config.yaml
d_expert: 128
router_score: "sigmoid"
balance_loss: 0.000106
init_std_router: 0.00811
lr_router: 0.00227
num_attention_heads: 2
attn_scale: 0.102
init_std_up: 0.0567
batch_tokens: 131072
doc_mask: true
z_loss: 1e-05
Below are experts of layer 5 (counted from 0) of a mixture-of-experts language model. Rows are named router (the router's row for the expert) and show model dimensions 0-191. Each number is 128 + 24 x the weight over its row's rms, rounded and kept within 0 to 255.
Before each expert's rows: "mostly gets" lists some tokens that are sent to it at least half of the time. This comes from a sample of Wikipedia text that the model never trained on.

# expert 5
mostly gets: " Democratic", " Representatives", " States", " writer", " software", " singer"
router [ 97 112 151 168 124 152 159 120 179 127 112 129  86 148 151 134 125 153 122 100 139 155 135 144 129 103 101 148 120 148 154 131 175 121 122 158 161 139 142 138 128 138 139 125 105 176 114 127 167  98 117  92 132 120 140 167 160 124 106 146 111  85 132  79 173 107 125 133 143 145 173 140 136 111 112 196 111 137 119 128 130 141 125 146 142 134 104 123 133 134 128 178 126 135 124 148 104 163 123 113 112 111 136  86 164 122 126 129  85 172 145 101  94 131 154  87 110 144 156  85 129 135 129  96 130 140 138 140 119 123 160 140 119 135 139  93 120 143 181 145 106  99 139 103 139 131  88 134 168 136 128 133 141 111 173 102 162 222 115 130 197 132 101 124 151 115 130 110 112 171 109 124 140 131 134 155 140 107 112 113 151 105 142 150 155  95 105 126 114 130 127 111]

# expert 22
mostly gets: " city", " church", " king", " town", " woman", " settlement"
router [102  65 110 140 115 119 145 100 147 174 148 121 111 123 146 112 120 123 141  76 125 166 138 134 148 145 104 123 114 164 142 114 174 146 130 174 157 129 141 159 140 102 153 111 133 124 114 136 164 123 114 137 121 125 120 138 160 126 149 167 101 119 159 101 137  85 142 101 130 113 161 117 126 119 163 117 115  96 106 152 106 101 145 141 123 139 149 104  80 120 113 156 166  97 154 146  88 133 130 150 110  88 117 132 128 120 135 116  93 114 143 157 116 124 146 116 168  59 171 103 154 149  93  96  84 107 123 113 110 123 125 149 113 101 156 136 130 144 157 149 139  89 111 127 136 133  83 151 135 144 122 128 143 141 202 106 139 160 134 142 179 106  59 141 137 164 182  99 133  95 110 156 130  95 150 107 122 124 116  96 127 129 132 127 110 133 136 124 102 123 134 136]

# expert 1
mostly gets: "|", "',", " Starring", " :", "–:", "):"
router [100 120  97 142 107 150 147  82 141 126 158 114 117 125 188 131 120 160  97  88 167 138 123 150 165 106 136  82 124 161 159 155 157 153 119 172 145 163 103 148  89 126 128 122 115 143 113 123 113 102 124 104 116 126 153 136 118 159 149 147 117 135 155 141 132 142 147 136 111 141 144 125  96 108 102 103 126  50  65 136 119 139 114 135 107 129 110 131 134 149 134 156  99 136 139 137 137 131 122 123 131 145 114 117 119 138 148 143 153 119 146 118  83 152 105 115 144 159 123 131 129 122 116  86 119 134 162  82 123 133 151 169 139 105 112 126 100 119 157 139 139  79 149 122 127 126 129 132 158 121 142 148 122 104 205 152 149 125 184 150 134  75 121 159 160 111 173  86 126 147  94 160 153  91 134 147 127 108 129 156 115  91 156 146 175 112 113 107 117 141 101 161]

# expert 87
mostly gets: " Ak", "uk", " Kaz", " Kar", "ikh", "ł"
router [125 152 102 123 105 161 135 111 117 145 146 104 116 146 181 153 153 158  96  95  96 139 164 154 147 120 121  91 178 135 164 132 130 147 118 157 151 142 129 165 135 127 161 100 111 132 118 168 137 113 134 124 124 113 100 142 191 132 137 146 135 124  76  83  83  99 170 140 111 101 153 134 101 124 152 110  83 144 128 101 125 101 127 176 153 199 106 162  88 149 143 168 120 107 127 136 103 120 136 114 162 116 112 103 118 123 108 121 131 164 167 140 103 127 126 144 139 126 136 138  94  90 139  94 119 109 141 138 103 114 177 147 133 122 110 118 130 130 155 161 111 146 145 168 141 111  98 155 160 125 113 121 101 114 165 128 124 126 149 110 164 105 121 105 131 144 128 122 149 147 131 109 185 150 110 124 166  64 134 128 139 117 102 168 138 108 165 151 125 131 135 123]

# expert 12
mostly gets: " foreign", " Fin", "oyage", "u", "oci", " Ad"
router [ 99 104  94 159 114 149 155 113 154 140 114 169 107 147 164 160 155 137 143 117 167 173 115 152 149 122 110 116 177 157 152 124 135  99 107 126 157 153 150 110  83 137 112  88 170  90 131 147  98  73 131 140  78  98 152 130 175 149 166 147 115 141 112 125 108 107 139 100 158 196 145 146 104 111  99 164  74 110 125 103 135  94 123 129 142 136 122 124  77 150 107 159  94 116 159 122 140 165 145 149 130  89 110 106 150 128 117 146 122 144 112  95 110 114 106 104 119 153 129 128 104 107 114 108 134 137 123 101 101 147 133 153 142 125 142 118 152  85 141 141  95 114  86 181 136 101 125 116 120 149 135 109 158 101 137 123 140 142 140 121 133 129  93 100 127 111 130  87 128 149 133 121  89 102 120 145 147 118  97 118 129 158  94 113 118 151 172 143 131 135 127  95]

# expert 93
mostly gets: " will", " travel", " could", " would", " draw", " must"
router [ 95 156 140 103 129 137 131 116 154 131 133 121  95 109 100  97 118 147 127  93 130 134 135 145 122 106 136  70  92 137 111 116 112 130  65 172 178 159 129 124  91 130 136 104 117 134 114 123 127 103 136  93 113 107 123 153 170 141 159 153 123 148  86 155 112 131 147 120 114 155 137 132 138 108  97 139 113 110 110 122  88  91 195 170 110 129 111 132 127 143 100 148 103 117 102 116 121 144 122 132 146  96 122 146 162 139 103  92  84 150 155 140 122 112 137 151 128 148 130 103 159 137 120 106 105  95 134  58  82  85 160 111 146 102 147  94 141 144 168 179 128 124 152 130  98 128 110 124 135 122  85 158 141  97 146 140 160 118 128 120 136  71 139 133  99 121 162 113 153 118 140 166 171 114 129 133 129  86 160 125 143 169 126 110 142 142 152 122 125 149 173 142]

# expert 61
mostly gets: " government", " Society", " Council", " Minister", " President", " Committee"
router [113 101 140 137 133 130 151 110 126 130 116 131  98 127 152 119 158 139 119 104 104 142 161 137 126 110 122 110 114 145 158 133 167 117 112 160 167 118 113 118 133 109 101 130 138 127 118 117 133  94 102 117 142 135 138 172 181 152 132 161  91 140 155  96 154 110 151 194  84 124 140 116 138  96 142 165  99  85 103 156 109 152 144 141 112 112 120 109 133 134 113 159 150 108 125 137 150 120 137  93 129 131 118 117 148 146 119 117 110 158 118 129 117 161 157 137 125 119 161  49  98 134 119 111  88 125 171 143 108 116 148 146 129 109 133 122 155 155 157 196  96  98 125 109 123 113  88 149 142 126 118 106 141 121 173  88 146 205 112 131 173  97 106 138 164 121 162 114 113 100  87 135 144 101 171 158 155  97 144 103 123 115 140 161 170 131 147 122 119 130 161 125]

# expert 39
mostly gets: "ent", " just", " Genus", " due", " lack", "ust"
router [ 63 131 127 129  91 189  95 117 157 124 142 121 105 113 108 152 150 170 101 119 130  96 149 143 102 116 121 142 127 123 140 134 165  86  66 158 122 125 158 149 121 100 129  82 109 149 156 128 109 113 117 107  88  98 113 119 163 149 143 149 116 122 145 122 131 149 112 119 123 134 152 101 125 146  98 144  84 112 130 108 120 125 166 131 146 115 144 133  93 112 151 155 130 121  93  82 118 150 113 152 122 108 132 108 123 113 142 119  98 154 114 134 124 150  93 130 155 124 146  78 140  96  83 123  72 107 146  95 123 128 177 117 130 103 129 122 121 120 134 165  93 119 121 161 143  75 102 136 130 150 100 180 122 133 143 160 167 121 133 149 163  75 129 146 168 162 123  99 117 112  86 116 118 121 124 162 150 129 109 123 136  97 125 107 128 120 196 115 119 123 114 110]

# expert 59
mostly gets: " would", " could", " will", " can", " more", " some"
router [145 143 105 129  91 127 144 126 136 124 147 131 120 152 178 111 118 141 122 121 106 167 144 126 148  99 134 146 157 129 139 157 164 149 119 160 191 142 112 144 122  96 138 115 156 168  88 129 144 135 104  92 101  94 167  95 120 113 129 143  86  85 135 116  86 105 120 139 138 158 132  66 114 123 110 119 129 125 113 109 147 116 163 135 116 147 125 158 149 168 115 141 129 112 131 115 163 148 120 122 135 117 127 108 154 143  88 137  83 179 129 145  95 129 143 109 139 145 158  97 108 155  90 120  83 147 173  99 108 105 138 134 151  63 110  79 127 132 131 135  77 130 152 134 124 124  95 138 156 111 146 166 122 106 139 156 158 126 110 116 126 136  87  91 156 122 132  88 135 141 128 144 123 124 129 136 155  74 161 135 114 141 102  96 157 125 128 115  55 126 139 119]

# expert 62
mostly gets: " Bronze", "idd", " foot", " Summer", " Grade", " Iron"
router [125 186  92 107 122 147 128 147 124 123 136 162 135 136 142 163 167 154  93  97 120 156 172 154 118 152 163 142 154 164 117  95 153 123  88 154 123  95 125 143 111 105 148 137 125 133 138 147 119 128 176  83 106  96 102 137 160 152 180 145 132 101 152 129 121 174 141 138 142 163 150  96 126 139  94 105  77 109 104 143  91 115 158 161 133 114  98 127 127 154 118 151 174 130 132 116 118 119 133 104 144 109  83  96 133 136 152 130 149 127 152 191 115 153 119  84 112 107 126  97 120 138 102  97  79 147 143 111 123 128 154  97 171 129 145 117 107 140 136 154 103 116 157 151 137  83 116 157 149 101 108 127 133 123 143 133 129 122 158 132 164 127 113 121 160 123 107 141 158 121  74 145  98 109 122 129 150 139 113 176 122 115  82 120 163 165 146 113 116 150 124 125]

# expert 71
mostly gets: " the", " his", " The", "The", " its", " their"
router [134 148 107 123 143 163 112  92 168  93 143 123 124 122 150 107 146 154  67 122 125 151 148 148 112 112 122 147 162 149 129 106 150 126  89 128 144 167 133 137 119 117 152  91 145 149  94 150 139 128 137 114 123  71 133 123 112 112 135 159  94 126 118 122 132 109 136 129 156 160 154  85 127 122 123 153 136 104 103 138 141 119 168 120 155 155 100 175 111 140 109 161 126 148 126 166 155 164  68 120 115  80 121 128 152 135 120 106 117 179 147 132  85 133 126 112 122 131 154  89 131 143 135  64 134 139 133 105 127 119 149 167 126  71 118 125 115 135 155 137  76 136 103 133 163 100 118 146 123  85 107 152 140  93 146 171 134 153 136 136 155 129 131  97 123 108 131  88 171 132 100 163 147 130 114 123 127 109 129 109 117 117 142 114 190 119 137 103  64 165 110 109]

# expert 55
mostly gets: "ip", "ap", "am", "im", "op", " form"
router [139 117 130 106 131 178 116 127 128 157 142 170  87 128 140 139  82 175 132  99 127 128 163 168 113 140 121  68 149 123 166 162 155 113 113 142 145 106 158 147 128 127 163 108 133 134  90 129 100 102 111 142 102 105 107 143 173 149 168 129 152 154 129 151 118  93 139 118 143 124 144 141  89 150 117 143  99 122 146 129 142 145 132 139 144 133 111 121 100 144  91 152 123 111 135 106 155 132 122 121 178 156 104 101 135 104 141 159 123 129 148 151 126 124 126 112 125 153 168 104 131  99  97  98  88 129  85 119 140  95 155 118 122 134 140 133 148 116 174 125 112  93 155 143 118 112 164 138 149 104 131 122 113 141 106 156 116 134 153 152 147 111 104 148 130  60 138  91 151 102 102 156 141 123 129 163 133  67 133 111 147 146 140 128 186  69 144 116  73 140 167  98]

# expert 25
mostly gets: "|", " Website", "|---|---|---|---|---|---|---|---|", " ←", "=====", "===="
router [124 122 120 112  73 154 145  81 123 142 134 105 118 183 136 156 126 111 107 121 153 192 111 182 151 130 122  82 134 122 137 162 133 141  83 176 158 143 136 146 104 123 132  85 157 130 126 108 122 123 122 110 112  83 118  93 132 124 129 127 150 130 131  86 127 171 136 152 122 120 136 121  85 129  86 118  99  95  57 148 118 115 136 113 106 138 153 140 107 169 141 138 109 133 160 166 147 124 130 105 139  99 109 132 151 119 116 131  96 128 127 131 142 160 122 128 133 161 159 128 115 157 129 109 129 118 150 131 113 110 148 180 135 145 123 126 156 160 165 122 113 106 124 117  97  97  93 140 138 112 112 146 108 145 161 173 104 132 144 123 136 124 107 135 155 107 126  83 165 107  85 159 152 146 139 129 156 132 102 123 101 185 109 127 202 115 123 109 102 129  95 117]

# expert 54
mostly gets: "umn", "vis", "hemat", "oyage", "astery", "chant"
router [ 86 124 112 113 117 154 107  97 130 123 108 163 120 144 145 170 134 155 113 111 131 129 141 129 141  81 139  85 130 153 142 108 160 139 116 139 148 123 119 116 150 129 153 108 157 157 175 153 132 120 102 109 119 134 122 116 155 126 141 145 100 129 125  93 103 102 136 100 142 176 193 103 123 131 146 127  88  90  96 163 112  98 141 126 126 129 107 116  85 174 154 144 178 147 137 128 117 127 148 116 144 115 117  95 141  73 120 123 130 119 157 101 117 129 133 123 144 116 132 116 104 186 101 145 115 114 167 105  80 152 127 131 141  81 153 117 166 131 157 150  86 136 139 142 151 143 169 161 140 130 135 132 121  81 185 116 175 142 173 122 207 114 114 148 124 120 140 138 111 111 122 165 144 103 153  87 122 142 108 145 129 129 144 172 150 125 145 136 130 113 108 125]

# expert 78
mostly gets: " November", " September", " January", " October", " April", " July"
router [ 94 123 138 141  96 163 147 100 116  92 149 144 134 130 163 185 159 127 111 112 151 151 161 194 187 140 102  97 166 139 137 135 158 134 139 161 124 147 125 115 141 112 114 115 100 144 126 135 133  82 153 149 124  89 179 133 129 144 132 148  91 114 129 125  95 135 159 109 123 141 133 115  82 121 162 148 105  46  82 131 123 124 140 156 111 149 131 112 113 124 129 111 134 150 158 151  89 120  85 155 157 127 131  84 180 153  89 172 142 160 150 146 108 138 134 168 129 179 138  90 133  95  95 112 118 136 142 115  91 120 138  92 127 120 120  88 160 130 184 167 122 141 135 157  82 131  97 147 139 128 120 116  93 120 135 123 147 144 118 145 132 136 110 116 110 119 152 118 124 143 114 145 109 150 116 130 128 139 115 169 111 124 135 133 130 100 131 122 113 143 129 129]

# expert 43
mostly gets: " at", " near", " attended", " outside", " visited", " nearby"
router [ 88 118 105 169 146 194 170  87 131 128 138 142 132 128 154 135 142 133  97 141 128 148 169 123 130 169 104 132 162 175 154 145 145 140 114 156 146 147 124 112  99 117 119 122 131 134  91 143 131  80 149 109 117 112 156 149 112 127 148 143 109 115 114 122  66 104 114 100 143 172 135  84 111 112 119 116 122  86  82 129 140 129 142 118 144 159 154 143 141 140  59 131 161 115 135 138 151 171 128 111 102 124 129  90 131 113 147 165 140 121 144 105 117 128 114 125 131 106 122 108 119 114  84 119 154 131 155 133 136 115 140 149 152 117 140 119 162 117 176 147  93  97 126 147 130 112  78 125 111 113 119 142 118 129 153 144 156 119 158 152 172 126 121  78 106 110 154  86 136 121  80 165 104 109 127 138 123 102 121 144 154 135 133 148 182 136 141 125  55 161 143 110]

# expert 52
mostly gets: "hire", " million", " billion", "enh", "shire", "h"
router [124 156 119 166 138 130 143  95 169 143 128  99 112 136 135 106 137 160 151 104 108 120 184 147 127 107 112 127 118 108 101 124 170 149 102 178 140 171 157 156  69  82 174 140 100 114 111 105 106  84 150 140 112 154 145 161 123 135 154 129  77 103 144  87 115 166 126 135 154 146 160 126 111  96 128 112  96 103 123 129 144 172 123 170 156 157 119 114 168 126  99 150 169 182 147 191 153 121  81 120 146 117 110 110 156 142  93 153 119 160 157 139 137 118 137 126 123 147 161 112 122 120 149 123 150 140 115  95 121 112 121 155 139 123 141 125 152 146 170 167 100 110 116 124 117  72 119 120 137 127 153 145 143 126 153 109  92 153 135 140 157 114 108 156 181 130 139 132  96 123 116 138 121 136 149 154 141 131 107 110 135 119 123 146 106 130 135 114  99 162 140 105]

# expert 2
mostly gets: " learn", " prevent", " want", " know", " perform", " man"
router [119 126 126 134 117 139 124 128 110 185 147  91  55 119 145 131 123 149 136  64 126 152 128 162 138 132 166 117 111 108 121 150 130 147  97 148 166 107 163 133 122  90 133 107 154 115 148 150 138 105 148 137  85  99 111 145 172 128 118 128  71 121  85  94  87  96 116  97 145 132 159 126 105 113 110  90  86  89 111 106 129 132 157 124 120 134 154 130 115 143 108 157 113 113 149 144 100 132 153 116 119  93  96 122 120 124 140 127 124 170 164 128 134 123  72 160 136 147 140 128 122 177  95 141 116 151 135 114  95  87 180 173 122 106 119 137 152 125 128 161 103 117 115 117 142 111 149 168 159 127 132 123 120  93 142 116 158 110 147 129 145 109 142 119 133 149 133  89 106 122 167 163 108  86 131 133 155  73 125 165  94 155 127 125 127 131 152 122  98 157 146 110]

# expert 70
mostly gets: " a", " an", " this", " This", " any", " per"
router [157 132  90 122 127 125 110 104 143 138 164 127 114 140 142 128 130 127 125  99 105 166 153 138 112 130  91 107 142 142 141 104 149 134  84 109 162 126 145 109  82 120 140 122 107 156 123 162 123 108 118 112 118 117 165  73 150 138 161 137 136 123 117 119 146 136 114 123 128 189 134 127 101  77 138  99 124 127  88 156 149 101 165 119 156 165  95 126 128 140 126 130 145 179 159 124 153 166 124 113 118  72 148 123 136 131 112 133  89 156 141 146  83 119 100 116 151 126 143 109 129 138 105 134 112 102 143  82 102 139 140 153 147 132  96  90 147 149 157 146  69 157 141 132 102 116 119 138 154  71 101 145 110  87 154 149 105 160 110 161 129 147 110 101 140 119 139 108 172 141 120 146 149  96 113 153 153  73  96 147 152 161  87 108 126 109 117 103  80 129 128 162]

# expert 69
mostly gets: " them", " it", " him", " title", " season", " game"
router [104 147 133 156 128 152 122 114 117 106 114 115  90 166 163 133 155 178 147 108  95 132 173 150 151 121 146  86 136 128 164 122 191 155  96 154 164  97 150 146 130 105 148 138  98 125 118 126 153 111  89  82 113 115 136 131 213 143 164 163 110  98 113 157 142 116 141 138 125 146 163 116 102  86 144 162 110  95 115 146 114 151 166 125 136 154 107 124 137 113 107 163 124 136  92 105 150 114 114 103 145 118 116 100 127 126 163 117 119 133 137 152 112 121 169 114 128 107 145 105 122 125  97 107  79 125 135 120 122  88 118 160 124  83 136  55 132 159 146 161 103 132 123 132 158 110 163 136 159 150 110 135 128 136 157 128 108 179 119 159 133 143 116 118 136 133 142 120 107  99 116 180 133 130 149 154 163 115 111 100 148 129 140  94 136 131 158 113  95 128 128 139]

# expert 33
mostly gets: " 2007", " 2010", " 2021", " 2022", " 2017", " 2018"
router [122 135 147 168 107 154  94  93 115 136 144 111 121 109 124 133 134 117 136  68 114 152 172 139 139  95 115  86 145 149 163 140 180 152 132 148 125 147 139 136 123 126 137 118 130 109 150 168 152  92 136 106 101  77 128 149 158 148 146 172 109  90  91 102 126 131 142 141 129 140 129 129 169  98 131 155 108 108  91 143 132 167 113 121 160 126 140 162 122 114 115 150 132 128 146 146 128 148 102  85 180 135 128 106 136 126 104 205 147 164 147 147 136 128 127 103 128 121 146  78 136 108 111 152 135 119 118 117  91 120 118 132 149 130 140 115 179 111 144 172  46 139 126 162 157 106 146 155 165 153 149 125 149 132 160  82 117 156 167 138 142 138 123 123 131 130 177 107 116 163  98 151 113 129 115 164 129 123 117 117 156 132 123 141 132 103 153 136 114 167 153 139]

# expert 32
mostly gets: " known", " released", " made", " used", " played", " won"
router [131 114 145 131 123 117 153 112 122 113 151 142  86 169 131 144  97  86 115  95  96 118 137 146 130 109 120 108 130 141 149 121 147 147  81 113 142 150 141 150 100  92 137  58 117 132 132 122  78 120 137  83 155 116 123 154 160 151 150 157 113 110  89 114 113 124  89 115 171 134 119 133 109  88 141 159 102  81 132  76 103 149 141  99 186 149 128 108 128 142 157 126 167 101 125 117 138 160 126 128 158  92  97 132 145 132 137 102 133 157 159 162 104 109 112 143 120 105 141 109 117 128 104 138 140 147 127  97 151 112 156 119 125 128 148  92 138 106 143 169 106 128 130 136  89  95 111 162 155 155  86 164  66 113 160 123 154 159 167 152 158  94  92 132 148 117 138 143 132 160 115 148 128 110 127 128 104  83 110 169 140 126 143 126 163 106 153 104 101 139 139 133]

# expert 85
mostly gets: " 2018", " 2014", " 2019", " 2007", " 2022", " 2012"
router [131 108 160 120 109 153 149 103 137 133 129 101 140 120 163 113 141  93 142 105 103 158 149 224 132 127 130  74 125 156 140 120 144 127 124 150 136 119 108 160 113 134 174 127 107 130 117 144 145  91 163  95  61  91 114 139 138 148 131 164 114 121 127 119 153 102 119 150  98 171 138 117 160 103 102 101  97 138  69 131  96 137 164 106 133 135 117 157 105 139 120 167 119 162 143 149 152 122 130 110 146  96 118 118  99 128 112 136 136 151 145 121 153 121 141 141  93 133 111  67 112 103 138 119 116 135 138 133  89 161 122 134 146  82 152 104 151 110 187 186  83 122 102 151 145 118 169 133 172 142 115 132 110 109 162 107 126 141 149 158 125 113 108 123 157 111 139 119 125 146 129 163 123 133 147 145 123 139 126 136  86 133  89 137 110  84 150 138 122 136 138 119]

# expert 88
mostly gets: " Animalia", "sky", "sch", "burg", "che", "ș"
router [ 97  74 139 164 151 127 100  59 141 179 113 113 124 114 136 138 152 132 158  98 149 119 152 131 140 125  98  89 131 136 135 123 152 146 127 143 141 149 135 123 115 115 148 108 146 125  96 120  88 111 148 123 108 132 159 152 146 144 119 178 138 124 143  94  98 122 142 147 137 163 168  96 107 132 131 102 113 109 135 129 126 152 129 112 158 155 142 134  88 177 134 155 166 178 152 184 112 127 107 113 115 120  78 104 167 116 123 126  98 167 142 137 135 182 122 118 122 145 137 123  95 169 122 126 113 133 113 124 138 126 137 132 173 113 135 119 155 135 164 195 135 146 161 103 155 130  96 124 130 124 109 154 132 153 163 144 135 172 171 118 167 134  99 126 102 126 139 117 133 111 145 126 161 130 129 123 164  84 134 122  90 149  88 167 137 132  97 119  74 151 130 152]

# expert 35
mostly gets: " St", " st", " ext", " dep", " sp", " int"
router [ 97 131 138 149 131 137 113 124 158 164 149 114 100 156 146 120 178 106  80  96 157 182 147 162 131 126 106 116 123 162 144 164 130 168 127 135 146 140 121 112 106 120 129  98 117 132 107 125 108 110 128  81  79 111 139 154 211 163 147 116 102 162 121 112  96 130 165 146 119 120 139 102 109  75 112 131 105 106 115 155 109 130 158 160 121 129 128 158 141 127 131 125 125 144 111 119  94 148 141 129  92 109 146 110 132 173 121 132 114 151 196 117 125 154  83 132 108 114 136  80 145 112 119 144  62 143 140 108  94 147 136 136 125 103 142 152 142 140 141 126 137 115  92 139 127 140 110 133 135 132 133 136 138  72 167 134 123 102 144 139 138 126 123 115 149 109 141 108 150 114  92 149  93 150 139 180 147  92 136 120  88 137 141 102 163 176 144 117 110 167 148 146]

# expert 19
mostly gets: "CA", "TC", "AF", "CC", "IA", "AC"
router [122 140 132 129  85 137 122 125 138 131 147 104 102 132 177 104 158 123 132 100 118 166 166 158 133 114 116 132 129 173 132 110 129 141 110 156 159 138 141 155  97 119 158 115 122 143 109 145 116 108 142 111 107 112 161 167 155 171 130 144 108  88 133 102 168 108 144 153 124 174 146 118 147  68 108 164 115 119  93 118 123 131 132 136 102 161  91 154 122 115  99 167 155 119 133 133 143 142 123 107 118 134 126  90 202 140 144 127 117 134 109 116 155 115 184 124 125 140 158 112 125 110 112  76 112 121 146 101 112  92 121 132 139 123 125 123 130 123 164 147  93 120 190 141 148  96  63 126 137 133 107 117  83 130 109 119 132 220 106 150 157 108 111 128 132 150 133 105 150 130 132 126 131 103 149 154 139 132  97 137 127 108 100 143 144  85 162 107 116 124 147 166]

# expert 75
mostly gets: " Kar", " Bab", " Kr", " Ok", " Abd", " Mc"
router [127 122 135 139 131 126 108 127 142 146 129  92 148 133 146 131 185 130  98 111 131 127 167 134 162 118 116  95 111 140 117 131 118 125  93 138 146 164 116 125 117 124 170  87 101 111 117 135 118 115 126  78  22 129 169 119 182 164 147 119 131 148  81 125  76 131 161 103 128 112 124 131 113  79 100 166 108 128 134 117 124  84 145 149 118 127 101 163 114 155 101 170 158 146 120 143  93 176 136 108 157 117 102 127 154 163 114 120 128 141 184 120 120 105 125 151 110 109 146  83 132 124 120 105  82 100 148 107  99  95 146 106 156  96 139 123 140 122 163 145 108 156 147 121 108 152 123 120 101 120  66 120 151 150 148 127 161 127 127 125 144  91 121 102 139  99 143 111 156 131 134 118 146  92 114 140 131 118 122 125 129 117 118 160 157 161 131 123 134 124 151 157]

# expert 3
mostly gets: "ya", "aki", "aya", "agar", "aka", " Khan"
router [125 122  95 156 148 137 146 107 134 138 147  81 115 153 163 117 141 147 128 106  85 133 156 122 127 122 105 130 159 142 125 115 131 134 129 141 159 142 137 159 117 104 159 100 122 144 114 161 122 109 111 103  78 114 126 183 181 149 146 163 131 118 124  72 122 115 163 125 122 150 170 124 128 128 161 130 102 128  75 144 145 109 119 123 148 126 118 135 117 184 135 163 149 148 117 131  72 142 145 109 133 115  59  98 149 109 123 145 127 126 107 144 118 144  96 150 117 132 126 113 108 116 103 104  70 137 129 143  95 112 196 135 116 105 113 144 139 141 149 177 106 150 141 133 106 106  91 138 141 122  92 113 102 150 134 147 115 165 132 108 178 112  80 122 167 166 113 108 117 155 150 116 160 103 119 147 121 120 141 148 144 109 116 174 186 133 131 134 134 148 159 153]

# expert 17
mostly gets: "ič", "mann", "kov", "sson", "ov", "ović"
router [109  88 140 136 128 142 113  38 152 173 125 153 115 113 158 177 157 132 142 101 127 121 161 132 130 141 111 110 123 159 109 132 127 117 143 130 155 113 163 158 101  99 145  62 127 145 134 157 141  86 162 139  72 124 124 116 139 105 131 132  94 108 117 106  96 146 165 109 104 147 169 137 143 128 118 116 108 102 103  79 135 164 140 150 139 132 173 141 122 161 154 168 156 131 117 180 111 191 114 122 111 130 112 129 129  99 119 109 114 152 184 143 128 126 108 115 130 111 143 127 120 122 121  97 126 126  82 100 126 103 157 124 149 106 132 125 140 169 142 172 136 141 137 139 132 116 100 134 136 110 136 114 122 137 155 145 107 140 142 194 165 107 155 163 139 136 152  83 129 129 102 114 154 145 130 152 127 101 105 146 128 136 132 160 132 121 139 113  97 167 161 141]

# expert 89
mostly gets: " November", " September", " April", " June", " December", " July"
router [ 96 112 129 141 117 179 126 114 108 112 118 151 103 113 129 148 176 147 110 132 160 116 132 165 162 158 101 101 157 110 158  98 150 106 135 135 145 150 133 134 133 133 131 131  96 117 109 146 148 117 114 107 125  53 173  95 125 138 161 139 103 129 151 125  72 122 131 114 116 162 148 137 131  89 106 137 120  33  98 131 134 107 135 150 107 153 113 160 134 114 124 149 157 168 169 141 113 164 135 120 115  96 108 104 143 126 163 168 116 148 114 128  99 105 135 139 130 153 139  95 142 112  99 116  91 124 122 133 101 148 143 119 114 112 134  79 150 149 141 172 102  97 119 165 118 101 102 163 154 133 107 133 128  99 160 137 121 121 159  92 151 134 135  85 137 147 154 123 117 104 155 156  77 110 138 159 145 125 149 143 115 104 150 167 137  77 137 105 109 125 145 112]

# expert 34
mostly gets: " is", " was", " were", " are", " been", " be"
router [ 97 134 102 138 124 127 111 108 163 140 127 111 149 135 130 116 102 169 176 101 121 106 121 162 160 145  62 150 142 169 123 139 119 115 110 146 149 167 156 138 119 136 110 123 105 165 129 166 106  76 105 109 142  96 123 150 168 141 169 136 108 168  99 153 138 119 112 107 150 127 131 103 109 131 129 138 118  73  90 158 141 141 168 144 137  95 150 152 142 141 147 190 105 145 126 133 143 113 134 126 173 109 117 121 137 129 107 129 105 155 157  99 115  96 158 140 143 123  88 120 132 131 128 100 100 122 151  85 120  83 147 105 155 126 147 102 150 120 175 150  96 136 131 151 104 107 135 114 203 123 135 138 139 126 168 163 135 111 160 126 154 126 122 131  79 127 162 115 147 120 114 129 177 105 107 139 116  96 132 126 166 119 117 134 155 142 152  98  77 135 150 135]

# expert 92
mostly gets: " law", " public", " red", " military", " land", " research"
router [ 87 149 144 165 136 130 105 152 116 143 136 146 121 125 128 131 135 172 105 117 125 120 179 135 160  91 158 110 156 184 128 137 184 116  82 162 154 124 174  94 109  99 171 138 155 117 123 122 148  89 167  70 119 127 131 136 201 168 155 158  99 156 143 122 123 125 118 139 119 146 151 119 131 115 129 137 113 105 124 105 106  99 163 132 102 174 119 123 116 154 127 149 156 158 135 135 133 121 118  96 144 105 138 106 168 112 108 115  90 141 129 113  92 140 114 147  98  97 179  74 125 143 105 113  86 121 177 101  94  95 126 129 120 113 143 100 131 174 144 158  94  90 139  98 144 130 104 166 134 139 110 158 151 126 125 106 109 148 113 130 156 134 141 145 170 113 125 116 129 101 111 142 114 121 151 135 117 121 138 107 124 134 112 143 139 119 137 125 124 170 167 125]

# expert 15
mostly gets: "/", " short", "up", " bank", " full", " crew"
router [116  97 140 149  94 124 130 129 153 173 123 137 107 115 138 124 120 154  51  97 120 130 170 138 168 117  99 117 141 155 108 136 131 116 151 122 150 101 153 174 135 120 122 146 143 115 128 133 110 112 175  81 114  63 109 156 175 136 150 142 126 153 114 102 127 140 132 155 144 134 123  80 101 128 148 124  98 119 105  94 105 109 149 148 158 151 116 177  96 115 136 160 151 119 156 101 140 145 119 116 162  80 130 127 156 155 150 134 110 135 109 137  95 139 122 148 160 160 166 120 112 155 104 105 105 145 101 118 147 136 135 112 113  98 100  72 132 150 177 134  87  87 150 174 156  78 119 126 136 151  97 148 133 138 144 122 108 152 166 139 145 136  98 166 150  99 126 131 144  70 138 117 143  92 116 128 129 139 149 139 103 133 141 106 144 142 126 142 138 108 162 129]